config.toml
activation = "swiglu"
norm_eps = 1e-05
attn_scale = 0.0884
parallel_block = false
init_std_down = 0.00384
lr_head = 0.00673
schedule = "wsd"
Below are experts of layer 2 (counted from 0) of a mixture-of-experts language model. Rows are named router (the router's row for the expert), gate (a neuron's input weights, with its number), up (a neuron's input weights, with its number) and show model dimensions 0-255. Each number is 200 + 40 x the weight over its row's rms, rounded and kept within 0 to 999.
After each expert's rows: a language model's description of what the expert responds to; "gets" lists some tokens that make up at least twice as much of what it gets as of all text. This comes from a sample of Wikipedia text that the model never trained on. Tokens count by the router's weight.

# expert 12
router,151,163,241,192,194,195,109,230,193,127,253,233,194,311,194,188,221,250,217,220,207,127,212,242,186,244,191,195,202,210,138,186,172,275,218,170,197,205,123,257,192,135,204,188,214,280,220,189,191,173,195,183,154,152,296,263,196,99,189,289,140,245,172,187,216,233,178,210,182,147,185,223,201,233,248,200,204,185,216,194,200,138,233,187,211,176,239,207,233,198,217,179,206,181,206,184,223,137,233,193,190,226,55,222,234,183,224,238,263,200,168,181,163,270,220,143,213,228,289,151,101,200,186,164,205,240,157,161,187,121,222,183,260,162,174,201,203,245,222,188,216,159,219,219,238,232,188,202,176,217,209,156,139,217,109,206,190,165,283,224,185,209,203,133,195,190,182,208,214,166,273,199,100,207,141,180,239,177,144,117,149,210,129,175,217,212,242,151,294,184,198,198,187,192,227,212,109,97,177,178,211,223,176,214,211,213,188,262,186,125,246,139,191,142,201,202,210,233,259,199,211,219,180,183,164,140,123,168,225,175,203,230,225,199,230,180,144,146,107,200,186,186,195,164,216,177,188,157,186,199,219,222,173,196,193,178
gate0,170,186,154,171,247,183,206,174,187,213,217,211,224,187,160,205,189,214,188,228,219,188,205,187,171,163,117,132,155,163,102,189,226,240,236,210,221,259,160,132,154,227,201,142,209,247,217,216,204,238,204,214,219,230,238,117,172,221,228,210,193,229,144,168,183,248,200,199,165,243,233,253,176,203,96,152,217,216,178,240,215,223,190,246,203,233,150,180,102,196,171,246,200,121,240,182,225,251,170,204,207,145,243,198,241,165,267,156,218,207,244,230,222,144,160,217,137,276,134,194,244,179,239,206,186,196,207,180,200,217,198,260,165,213,144,214,164,167,93,118,218,255,112,187,158,251,200,205,224,167,237,240,216,146,227,186,190,224,182,264,204,245,222,189,185,229,242,190,234,187,101,180,254,204,230,192,120,244,146,227,143,146,201,138,158,136,179,170,195,193,255,206,246,208,76,207,182,247,213,257,215,244,173,222,150,117,188,195,171,252,219,179,214,221,192,183,143,198,284,160,186,233,213,243,217,193,188,193,180,283,203,176,188,148,154,243,142,271,300,157,215,227,268,266,146,139,236,169,178,189,197,210,227,216,257,237
up0,198,234,225,313,156,227,205,178,202,165,226,165,148,222,176,276,236,203,186,161,177,126,244,207,228,222,213,275,172,221,279,202,110,230,146,200,186,163,185,251,274,165,255,273,192,172,200,196,187,204,205,275,286,183,212,167,188,107,201,174,241,177,231,202,222,261,258,207,182,148,209,202,253,217,202,237,163,220,137,184,185,176,170,190,180,197,242,157,229,243,195,168,131,229,174,197,161,175,153,228,209,238,168,156,221,242,138,198,241,161,210,173,177,207,191,216,225,181,243,227,156,174,170,204,211,264,200,237,186,158,237,147,179,263,230,163,197,231,215,235,212,209,299,181,218,173,248,162,106,255,176,186,241,220,212,165,164,231,115,245,132,127,214,184,211,151,154,255,188,254,218,192,143,184,100,175,232,220,172,176,270,181,177,272,176,216,244,252,103,281,228,215,182,230,196,185,173,152,212,177,191,143,197,123,226,226,170,199,207,240,228,154,252,181,185,232,177,215,196,198,224,187,153,210,181,208,200,253,247,196,172,132,204,202,197,166,175,150,156,135,205,111,237,156,235,256,180,95,134,181,183,158,178,144,249,144
Spaces before numbers. Bare space tokens in tables and score lists before numbers or dates, plus some past-tense verbs such as killed, took, developed.
gets: " ", ".", "-", " C", "8", " H"

# expert 14
router,286,212,255,199,238,201,195,170,192,146,191,172,152,192,223,160,153,129,220,204,151,141,146,158,162,203,138,198,276,184,211,148,226,161,212,225,258,268,186,154,200,291,159,193,244,251,203,243,197,187,200,229,209,221,210,192,223,208,247,169,221,251,242,126,181,203,187,238,199,231,161,238,145,191,179,249,172,187,188,167,285,239,174,192,233,223,196,224,236,200,196,186,197,213,212,262,214,163,167,146,181,242,168,225,178,199,189,181,218,175,197,162,194,194,188,214,190,251,155,163,260,229,188,219,203,209,216,300,210,202,260,179,154,161,260,212,60,168,209,286,245,247,219,255,191,287,245,220,181,230,155,187,234,161,210,256,186,221,215,243,241,219,116,192,191,234,229,195,189,134,188,154,203,244,166,211,231,269,237,152,219,190,225,192,222,171,157,229,221,144,207,184,149,238,237,126,223,241,238,192,251,295,243,175,180,137,226,218,221,169,153,218,209,166,219,152,155,275,226,148,163,172,155,198,167,145,225,292,171,164,217,176,264,261,235,219,233,237,216,195,173,227,250,191,203,167,264,179,116,283,138,88,237,134,141,237
gate0,103,242,151,228,222,207,232,206,262,192,248,214,165,190,279,231,208,169,239,203,315,183,196,217,203,252,290,177,229,240,183,212,191,164,217,208,201,205,186,191,217,141,222,175,140,260,224,242,195,254,125,229,218,232,196,197,167,210,244,228,186,197,197,169,266,206,214,218,188,216,147,207,171,186,231,265,210,166,181,230,145,168,158,185,126,243,204,182,176,164,164,281,215,163,58,111,189,133,175,167,205,132,204,206,265,189,154,114,169,127,179,210,254,170,186,211,227,130,257,230,139,208,252,122,225,218,169,242,209,245,235,212,177,229,195,166,242,148,141,236,233,175,184,190,164,144,207,219,207,169,193,186,160,292,216,170,205,127,134,200,186,293,161,214,199,238,209,134,193,157,174,236,219,234,254,195,229,171,187,188,218,170,207,208,201,247,169,152,166,222,175,145,189,224,223,191,218,147,154,194,180,104,191,154,160,195,181,166,174,230,125,175,186,240,217,264,119,188,124,184,221,203,182,205,186,228,212,184,236,167,173,209,130,276,189,194,243,166,203,219,141,204,221,173,244,233,232,153,263,232,270,164,177,263,137,246
up0,227,228,240,180,183,190,130,177,180,197,133,233,226,161,190,216,209,238,214,220,53,202,210,187,200,161,160,168,202,198,226,191,192,170,193,173,171,252,234,206,241,156,174,186,235,191,184,214,139,186,232,209,272,153,207,175,209,209,225,178,244,178,210,204,208,130,191,208,188,187,214,192,210,229,167,174,216,242,201,167,169,232,208,272,281,161,227,156,144,284,260,149,225,219,246,221,217,208,246,209,211,246,208,200,167,212,231,218,229,180,194,158,190,249,182,87,210,234,156,219,200,141,171,205,309,180,207,207,176,162,181,151,186,203,149,182,143,183,229,178,249,164,116,280,207,214,146,181,260,177,288,195,202,161,214,259,171,267,219,219,229,136,242,163,315,211,180,165,245,218,169,114,149,198,100,185,170,242,194,183,176,220,215,207,238,156,198,253,176,227,203,217,253,233,220,202,177,188,214,224,228,216,240,149,202,222,162,217,241,219,139,180,283,202,100,152,271,223,239,178,239,118,212,229,96,192,169,184,190,214,155,300,228,142,237,158,264,245,159,197,211,255,217,164,183,277,183,234,180,164,204,293,138,192,213,170
Copulas, role "as". "As" after worked or commissioned, articles a/an, linking verbs was/is/be, and slashes separating doubles partners or statistics.
gets: " a", " as", " was", "==", " is", " an"

# expert 9
router,165,227,235,246,156,217,217,255,193,257,196,114,224,209,176,212,236,222,193,183,164,181,98,165,219,194,222,224,191,177,204,188,174,167,226,243,220,221,237,213,162,180,286,193,266,117,245,233,149,220,165,242,192,230,135,200,190,201,227,147,149,192,157,202,177,182,205,214,114,176,237,211,220,217,197,137,175,181,185,245,200,283,245,282,196,160,232,185,210,202,248,139,199,149,233,242,213,241,243,277,163,191,133,166,243,131,224,241,224,219,180,244,227,197,194,201,238,228,221,240,263,114,235,166,216,186,190,185,124,288,254,244,187,217,168,176,212,201,197,253,143,191,226,238,234,153,212,238,163,195,241,148,205,163,232,152,167,190,156,156,219,228,278,264,252,184,164,217,268,139,247,179,189,213,150,199,136,158,171,248,232,180,183,201,251,168,271,229,205,231,176,212,223,214,205,177,203,200,194,176,214,259,189,197,194,304,211,192,193,187,128,183,193,203,239,181,205,128,162,297,162,126,179,134,191,179,241,203,253,184,224,271,154,209,185,96,182,183,199,219,119,176,254,240,238,202,238,193,249,124,167,119,206,180,178,311
gate0,228,222,163,226,169,232,233,239,184,243,264,229,249,201,240,269,229,227,188,208,160,176,165,250,254,116,233,130,240,248,173,275,144,201,164,196,219,242,178,150,252,212,205,281,217,176,202,170,161,149,145,209,253,149,220,214,175,229,204,128,236,220,244,221,210,231,257,135,156,243,193,161,232,135,202,224,223,216,155,195,269,165,200,167,203,223,222,200,243,211,200,202,254,206,199,240,266,201,178,300,212,266,194,231,203,205,284,210,147,212,203,225,180,218,234,236,230,203,199,176,216,198,263,262,206,160,295,279,202,198,196,184,282,175,224,181,281,178,223,172,172,282,138,171,171,178,135,245,244,115,203,206,231,274,284,175,192,229,149,169,113,220,184,209,160,235,236,180,190,194,197,250,205,208,237,216,241,257,209,203,152,163,172,204,208,226,160,166,213,124,181,234,163,195,154,201,215,200,162,262,187,220,212,247,169,188,243,191,216,156,165,275,205,217,275,227,196,171,230,181,304,113,146,164,211,218,158,260,134,222,160,211,201,253,152,186,209,241,137,222,229,209,199,191,163,289,207,237,248,260,262,207,177,144,165,162
up0,138,185,209,212,178,202,180,165,184,192,241,220,119,272,265,165,189,210,270,216,265,151,191,209,207,257,205,246,200,243,245,153,169,103,221,213,238,168,186,210,160,140,205,216,235,149,280,264,213,173,245,212,206,177,234,215,228,220,223,225,84,120,179,195,226,132,216,206,163,240,206,203,270,180,166,160,219,193,204,209,208,289,174,210,188,170,236,208,180,161,234,172,176,196,188,185,190,247,193,182,232,145,175,258,182,211,188,231,201,166,212,275,222,191,140,202,222,191,172,238,231,192,188,200,173,219,185,179,140,232,206,276,226,184,193,209,210,148,201,229,201,246,217,180,211,134,212,157,53,196,146,134,143,157,200,176,140,205,233,117,150,192,223,175,170,93,197,194,147,220,292,234,195,267,257,133,199,240,156,174,183,144,224,259,230,260,239,238,254,183,244,169,185,168,199,200,238,222,161,198,187,224,163,238,205,269,188,167,198,189,196,167,194,146,177,167,152,170,159,244,149,242,211,218,288,155,210,244,274,195,222,122,180,211,242,229,204,138,183,187,195,168,172,208,164,212,232,227,331,150,212,183,237,173,294,173
Function words after subjects. Infinitive to, auxiliaries and adverbs like also, not, would, and relative who, which and that, mostly after a noun or subject.
gets: " to", " also", "0", "–", " which", "198"

# expert 20
router,147,222,248,175,223,245,201,204,219,190,236,157,171,220,218,137,222,222,227,196,194,193,217,200,169,223,203,224,215,191,184,155,203,224,211,188,217,182,147,190,237,132,217,168,199,326,187,203,211,125,136,268,144,129,257,217,199,243,188,239,145,232,227,168,271,239,122,263,143,120,238,205,248,165,219,145,242,238,208,226,171,125,242,262,209,155,235,254,213,193,218,172,232,152,179,145,202,191,192,200,210,200,185,239,210,197,241,227,251,190,138,186,184,257,299,121,178,243,263,127,140,196,181,159,186,289,187,171,109,180,253,169,251,193,134,178,149,177,225,230,179,161,239,208,274,240,160,202,207,293,214,204,146,208,136,175,169,165,252,201,196,214,154,203,192,227,191,192,221,145,264,199,119,209,218,169,246,257,155,259,198,174,171,127,215,246,183,202,291,194,131,217,252,193,195,242,134,98,155,190,212,221,146,244,223,142,176,234,225,150,226,239,191,163,232,212,217,249,237,277,241,207,226,210,207,126,135,222,221,186,193,243,248,197,180,158,134,226,184,207,223,247,187,189,214,211,215,175,183,222,233,251,148,217,189,164
gate0,195,188,235,213,193,178,149,161,271,220,197,218,184,154,253,221,150,120,141,221,188,201,210,205,152,176,218,244,190,212,155,197,248,131,199,197,208,256,165,214,182,201,184,238,221,174,174,178,93,253,221,165,240,231,174,234,227,192,202,130,184,176,248,201,201,136,277,136,221,211,190,175,274,204,217,247,203,161,213,241,115,221,193,191,233,278,183,214,254,231,226,209,180,207,223,158,100,215,188,281,140,176,177,175,191,174,170,102,133,186,214,199,237,104,92,241,203,185,219,225,229,249,193,168,204,198,242,172,163,246,251,215,275,213,222,181,243,238,180,216,212,204,160,111,220,157,155,133,145,205,172,197,271,217,215,257,210,152,114,222,219,195,243,213,239,227,190,184,157,248,162,142,221,205,179,170,192,214,175,211,198,190,212,312,163,135,218,214,158,147,211,213,192,222,159,146,263,256,203,244,201,173,180,242,213,168,195,145,261,240,207,236,211,216,267,229,203,182,211,174,190,160,203,218,180,232,202,243,244,174,111,137,139,223,176,266,287,143,192,211,149,163,162,212,120,178,211,186,296,195,193,208,229,151,256,259
up0,190,158,194,188,162,159,250,169,221,188,209,171,196,189,221,207,230,182,187,307,217,153,177,205,168,177,247,197,167,159,183,232,234,246,164,225,193,173,143,188,209,127,175,235,203,242,216,174,184,203,131,185,206,235,219,215,212,247,226,228,265,241,141,170,176,218,178,227,268,253,219,170,186,165,224,188,177,235,201,204,241,174,155,223,80,186,148,210,204,168,197,219,223,155,187,211,169,290,174,198,221,204,226,264,179,193,211,266,261,203,214,168,117,142,184,132,246,231,200,225,225,212,244,206,189,231,251,268,255,183,213,107,190,168,155,173,220,216,215,182,267,191,211,248,148,180,160,282,258,91,202,101,194,259,245,179,213,222,208,162,218,219,203,202,280,177,169,210,311,253,212,171,224,143,227,298,207,289,178,252,182,183,208,64,159,161,189,240,215,254,243,222,207,259,257,242,255,128,177,190,197,196,158,107,192,221,250,168,218,180,239,255,195,245,207,153,253,219,212,278,180,163,209,207,168,231,204,188,222,202,175,233,173,167,236,189,171,192,197,201,203,265,236,234,233,197,127,149,125,258,252,208,199,194,181,159
Spaces, abbreviations, numbers. Spaces before numbers in tables and coordinates, year piece 201, and abbreviations such as USA, US, UK, MF, TV, plus infobox field names.
gets: " ", "201", " $", " USA", "+", " US"

# expert 18
router,179,197,136,186,179,151,160,115,155,177,183,239,173,150,219,131,164,203,228,222,194,176,181,194,213,202,194,194,212,359,199,187,179,181,220,237,201,212,160,144,203,211,161,226,170,224,237,280,258,167,215,288,146,198,208,198,58,90,287,119,142,203,233,191,206,164,209,200,206,210,268,243,171,193,207,222,226,224,193,182,251,210,182,181,156,229,283,201,132,186,205,201,200,172,227,170,170,213,185,238,238,209,174,134,161,193,258,210,215,106,150,238,212,191,181,161,229,190,205,112,158,185,213,176,192,178,173,154,133,154,181,194,148,207,219,158,172,253,183,99,197,206,205,218,181,163,202,171,130,167,166,186,192,185,198,168,198,196,154,197,202,170,201,219,245,187,205,149,184,216,174,172,179,259,259,223,177,132,204,200,217,162,181,202,235,164,178,188,183,222,209,237,188,256,204,150,146,186,184,207,214,262,174,183,183,242,272,196,216,139,252,159,189,270,227,190,262,82,221,134,223,171,210,224,161,242,151,173,214,209,202,221,174,228,163,111,209,144,112,126,138,257,175,277,237,169,219,246,201,197,193,155,213,259,253,218
gate0,266,193,176,132,178,168,221,247,216,252,199,192,248,205,169,228,204,167,186,237,190,164,211,194,147,216,254,229,169,119,249,229,166,197,171,138,122,218,250,222,210,190,240,227,158,128,172,185,166,243,220,137,228,231,128,223,275,291,232,283,218,123,247,175,209,133,234,208,216,152,164,173,229,190,245,259,172,117,173,235,177,224,144,207,177,196,162,215,258,204,146,215,196,216,119,208,254,231,154,221,210,176,154,318,220,204,161,156,197,217,153,192,212,244,260,196,137,174,149,217,190,211,145,184,257,120,239,192,203,269,192,230,252,159,228,162,176,171,224,186,167,146,194,148,197,256,259,244,169,200,234,210,209,275,211,215,264,188,187,161,241,203,207,191,203,152,144,141,111,189,191,166,173,193,201,168,176,232,185,181,254,248,221,240,212,146,194,264,190,186,238,170,218,215,205,265,233,215,175,157,179,129,169,250,213,187,144,247,191,302,182,281,212,126,197,198,169,236,145,180,209,225,179,186,245,230,273,219,211,197,212,217,233,214,243,183,231,234,258,264,205,155,225,158,186,215,112,140,238,276,207,219,125,171,200,170
up0,238,216,178,225,164,283,217,206,214,191,202,126,225,152,196,193,206,119,200,168,185,194,223,199,173,174,172,244,130,176,166,203,237,225,195,134,319,244,241,169,225,175,248,192,286,247,233,225,163,144,148,211,207,242,191,159,225,240,92,219,196,235,176,230,218,216,161,165,140,193,222,194,165,214,171,202,210,185,186,216,161,195,171,162,280,170,219,171,231,228,232,203,247,230,209,192,172,222,199,193,193,200,194,201,199,231,139,139,164,198,210,246,189,179,196,244,161,205,237,211,169,224,180,240,139,249,195,264,204,193,187,249,256,219,124,288,174,172,152,219,143,186,140,159,149,222,234,151,187,226,150,234,302,121,171,244,175,122,173,284,197,243,219,193,157,237,274,286,191,158,227,271,265,247,173,266,224,155,198,280,237,223,211,130,226,219,240,178,255,228,223,200,160,256,151,189,185,161,206,209,152,171,158,226,247,242,242,268,213,220,239,182,213,198,177,175,137,238,214,253,209,182,277,185,298,167,222,195,176,142,213,137,177,214,134,137,174,230,237,113,219,126,179,214,188,186,210,138,168,131,194,159,216,179,210,187
Table pipes, linking verbs. Pipe separators between table cells, especially empty ones in sports statistics, plus was, is, were, are and some proper-name pieces.
gets: " |", " was", " is", " were", " are", " also"

# expert 19
router,201,199,161,112,210,173,187,215,174,220,213,225,242,189,217,212,193,179,180,211,277,146,222,214,154,203,170,256,187,160,197,196,223,219,191,149,190,187,218,237,174,262,227,216,186,111,213,137,132,205,187,227,169,290,263,206,218,162,208,249,208,222,240,220,240,141,210,167,207,222,206,215,213,204,164,182,162,243,192,222,190,284,174,262,212,204,180,199,159,238,186,200,139,266,250,247,181,177,167,184,269,138,177,248,196,201,131,244,277,179,200,189,245,219,239,145,213,208,200,185,136,175,120,178,220,208,203,110,172,224,153,234,188,219,164,249,139,217,223,210,262,244,190,200,200,218,170,154,217,179,180,241,247,157,207,140,180,217,227,200,288,206,227,238,201,170,164,144,240,245,189,145,182,170,181,198,157,263,212,163,210,221,219,204,216,212,98,173,218,233,244,231,162,154,175,231,152,178,291,191,171,197,247,185,199,205,183,189,148,248,199,164,218,174,180,183,161,188,207,114,202,184,225,212,235,185,255,223,261,146,153,106,148,131,214,163,283,104,398,205,307,220,143,188,171,177,247,195,163,206,234,174,232,215,199,161
gate0,125,199,154,244,166,170,246,159,176,194,206,140,135,183,240,243,119,254,190,216,180,193,171,137,190,195,210,190,229,156,221,204,208,119,215,201,222,247,224,184,193,194,235,185,177,216,144,192,253,257,252,283,253,170,121,156,244,249,158,233,151,240,195,227,230,214,176,194,213,207,274,194,206,205,176,241,216,193,219,175,244,218,122,207,147,220,171,194,164,73,207,213,165,82,150,138,277,200,201,231,207,193,277,239,172,230,231,194,97,207,183,191,256,183,266,187,223,212,158,200,241,188,278,207,214,198,214,208,217,219,128,200,143,222,210,245,219,166,207,252,188,241,218,241,163,205,246,217,190,152,231,214,182,245,235,252,151,184,192,111,199,263,183,135,183,179,188,214,198,231,201,251,254,206,238,194,190,127,85,249,174,170,206,229,220,182,233,174,210,231,135,127,162,182,162,194,226,188,197,195,239,247,198,226,203,121,146,275,195,274,210,145,170,219,137,193,227,237,193,214,237,143,195,250,183,166,181,227,147,169,227,242,180,215,266,201,167,182,242,205,167,158,189,177,155,188,211,220,211,275,204,172,339,149,170,204
up0,205,204,153,184,183,179,199,181,238,165,141,219,144,194,242,200,190,275,199,275,169,217,180,222,196,215,207,201,235,186,232,216,212,156,223,218,155,121,209,203,147,203,165,221,169,170,94,244,206,232,253,189,226,202,236,198,247,177,161,192,219,266,203,213,186,181,172,190,189,236,279,274,188,245,214,185,163,192,189,205,184,230,176,265,244,191,188,209,182,159,202,204,149,240,213,210,198,241,244,206,133,213,245,199,243,214,143,250,189,257,185,185,153,247,138,238,185,138,170,216,232,195,205,266,234,156,220,243,253,205,252,169,119,223,215,208,233,219,249,226,200,203,228,227,221,221,265,180,206,237,213,286,182,126,247,156,125,167,168,149,136,231,249,176,214,224,276,233,182,243,214,247,199,226,216,106,126,136,166,232,190,181,237,240,141,169,186,174,195,173,175,142,163,140,193,254,176,181,155,200,253,251,197,248,167,88,178,209,235,253,201,214,147,235,206,199,209,221,155,169,317,220,220,305,186,150,152,281,224,185,314,162,175,223,263,199,273,207,223,114,202,159,130,197,219,217,158,282,173,279,169,199,243,194,195,210
Conjunction and, list items. The conjunction and or or, often after a comma ending a list, plus list numbers and capital initials like U, J, R.
gets: " and", " on", " an", " or", " one", "10"

# expert 5
router,168,198,296,185,194,219,198,150,196,167,191,174,135,364,191,150,226,304,192,261,210,188,237,247,193,274,282,229,195,209,193,205,151,264,157,195,178,183,129,263,246,112,145,215,211,244,226,181,179,194,208,218,164,178,99,238,271,138,171,156,138,265,221,212,211,185,189,222,236,173,159,247,209,222,210,205,207,221,220,228,174,153,236,213,201,150,228,198,214,190,202,139,221,150,197,180,243,130,210,136,182,238,87,232,244,188,207,287,241,219,180,114,175,285,240,154,189,181,269,165,170,171,271,144,216,156,156,216,167,128,168,188,162,185,171,205,204,185,220,188,158,184,211,199,226,229,193,192,219,185,184,195,177,200,76,227,171,222,178,194,211,204,202,199,196,126,202,220,227,149,197,202,82,193,146,190,211,173,179,201,211,235,208,172,246,204,237,158,157,160,166,203,256,146,199,243,165,119,261,204,190,238,203,207,197,248,209,276,232,154,236,185,211,190,215,218,239,213,224,191,229,208,201,163,169,164,155,258,216,193,236,237,200,154,218,197,163,139,140,138,186,200,221,197,214,138,208,157,178,155,205,241,129,179,158,188
gate0,231,160,111,162,219,255,231,194,165,245,191,172,170,170,256,198,236,256,182,180,215,251,217,152,189,79,156,232,103,196,231,169,208,153,175,228,176,124,201,167,232,218,249,190,196,170,217,201,248,232,262,245,168,182,180,205,188,218,156,123,155,191,167,219,277,184,75,178,164,190,182,194,191,181,252,245,196,187,248,204,202,197,205,171,202,198,201,197,242,249,152,256,201,240,245,142,195,215,116,152,228,178,197,161,178,154,165,213,136,217,163,181,228,211,109,232,148,268,160,179,179,232,278,169,200,272,246,229,142,186,166,250,203,207,291,199,204,206,179,267,165,269,281,206,209,166,177,211,228,159,110,240,215,118,175,155,201,204,119,199,227,170,259,212,131,182,232,227,191,188,94,223,159,146,119,166,212,230,144,223,207,176,257,211,172,189,192,131,194,185,295,223,148,197,192,139,244,189,175,264,200,200,194,162,167,171,258,223,200,197,249,210,204,278,229,198,232,147,226,174,157,184,213,152,223,164,228,218,252,263,153,166,132,175,194,227,186,194,213,173,195,187,206,226,145,176,229,181,205,222,215,179,157,199,163,259
up0,173,154,118,133,190,145,193,211,185,215,215,298,163,192,198,243,202,195,189,198,249,181,210,150,108,146,186,161,203,183,165,117,139,192,269,118,179,216,264,199,106,218,213,250,171,200,229,174,124,215,201,216,207,198,244,203,179,184,255,243,198,204,249,250,194,174,192,189,235,179,239,189,129,255,230,179,201,167,196,143,215,208,144,168,210,193,128,173,214,223,91,203,221,174,170,164,181,186,246,203,228,159,217,234,243,154,159,186,168,211,179,234,257,229,147,186,192,222,211,102,180,249,220,148,142,171,229,209,188,244,210,185,221,201,307,175,192,221,254,193,216,185,232,299,186,143,149,177,240,109,156,184,190,139,212,177,178,165,204,301,180,152,189,194,173,199,211,143,276,200,290,289,207,169,168,188,132,207,197,180,212,228,261,199,167,139,199,201,239,230,244,208,200,190,214,224,202,204,210,209,204,138,260,162,180,156,211,285,213,210,197,244,221,221,233,223,221,153,157,262,188,215,234,96,200,142,301,225,273,216,207,193,197,213,295,139,217,192,263,209,241,177,206,196,205,241,254,155,182,216,223,176,229,179,163,202
Periods and year prefixes. Sentence-final periods, decimal points in coordinates and numbers, and year prefixes like 199, 201, 200 before the final digit.
gets: ".", "201", "200", "199", "202", "198"

# expert 10
router,192,177,231,244,200,201,191,173,159,153,188,262,179,238,284,206,211,276,253,238,230,179,265,166,156,217,175,182,236,182,212,247,190,265,211,192,208,239,247,244,151,216,197,200,142,225,299,189,177,148,91,200,134,254,245,207,123,203,196,226,190,209,155,178,207,179,150,269,181,156,213,240,217,239,157,257,167,179,157,192,157,230,234,234,236,192,186,158,170,225,231,262,202,151,126,250,240,180,170,109,212,236,173,183,216,267,206,211,281,264,229,116,161,274,209,221,203,247,225,168,184,260,244,144,217,157,225,222,187,156,213,179,184,204,165,176,267,214,167,200,180,157,185,201,221,263,171,197,197,255,237,202,188,212,251,264,177,174,269,189,183,185,166,152,169,214,197,186,179,241,265,231,151,190,173,220,230,186,156,222,185,241,155,159,195,150,247,193,116,223,141,226,187,240,178,201,67,271,246,178,238,172,133,262,172,201,227,315,161,200,251,168,265,220,217,203,233,178,199,194,296,157,151,158,229,127,159,205,182,184,160,242,209,168,263,150,227,226,170,122,205,168,192,188,220,238,186,212,240,238,211,217,258,218,185,189
gate0,252,260,159,140,218,191,227,238,139,158,211,201,189,127,209,158,247,145,145,225,135,206,234,208,204,291,270,196,212,216,269,174,235,225,194,171,169,147,199,176,185,194,195,194,162,229,204,270,177,232,163,268,238,253,119,238,229,173,213,250,260,151,164,137,165,158,123,151,216,220,155,114,135,242,154,166,168,206,164,181,192,114,140,201,189,180,191,181,256,150,85,242,283,212,194,138,253,207,228,245,181,232,158,196,181,252,187,152,138,225,179,295,208,194,226,214,180,142,207,187,148,243,193,206,184,183,260,247,200,177,168,195,236,230,259,191,226,160,151,163,230,199,233,228,199,194,236,211,184,151,201,180,142,210,190,206,199,225,180,238,171,176,180,220,192,167,219,160,150,170,213,188,224,268,215,209,247,185,184,231,268,256,193,176,237,217,213,206,248,192,213,205,258,144,165,198,242,160,131,248,201,198,183,170,123,182,213,262,273,180,200,209,187,205,221,171,190,191,200,217,208,229,185,195,224,282,308,316,182,154,199,181,225,272,209,174,185,113,186,259,218,281,128,232,118,215,199,218,245,205,172,159,193,248,172,212
up0,162,192,292,250,274,209,197,164,191,179,205,151,143,221,192,132,247,165,227,206,212,212,238,143,176,245,198,304,194,233,216,228,210,273,143,235,228,205,208,168,162,268,218,247,211,253,93,265,208,182,227,181,162,166,175,174,198,223,214,151,160,215,196,179,215,219,117,195,210,275,189,256,84,168,243,157,139,238,182,165,159,208,231,238,309,223,201,191,220,229,197,214,243,229,226,252,199,173,173,211,127,194,216,171,193,193,156,221,155,183,232,206,216,223,163,169,153,193,194,211,190,232,153,228,129,165,236,207,184,187,262,220,205,204,191,295,184,192,216,252,184,170,224,125,212,227,141,144,94,189,238,257,243,128,201,195,188,210,198,159,245,206,200,157,198,200,178,240,209,303,210,173,154,236,242,161,254,185,171,203,206,199,191,234,192,243,195,175,229,263,247,291,172,261,161,218,199,239,194,129,184,213,160,192,185,278,242,229,213,271,218,184,234,125,184,242,198,204,169,231,226,201,196,189,127,165,152,188,196,223,219,165,187,201,142,213,269,253,192,180,149,124,242,198,149,250,196,159,214,203,208,116,121,145,190,274
Capital initials, word starts. Capital letters and first pieces of names or initials, such as H. in Charles H. Moore or Ag-athiphagidae, plus "in", "a" and == headings.
gets: " in", "==", " a", " A", "===", " D"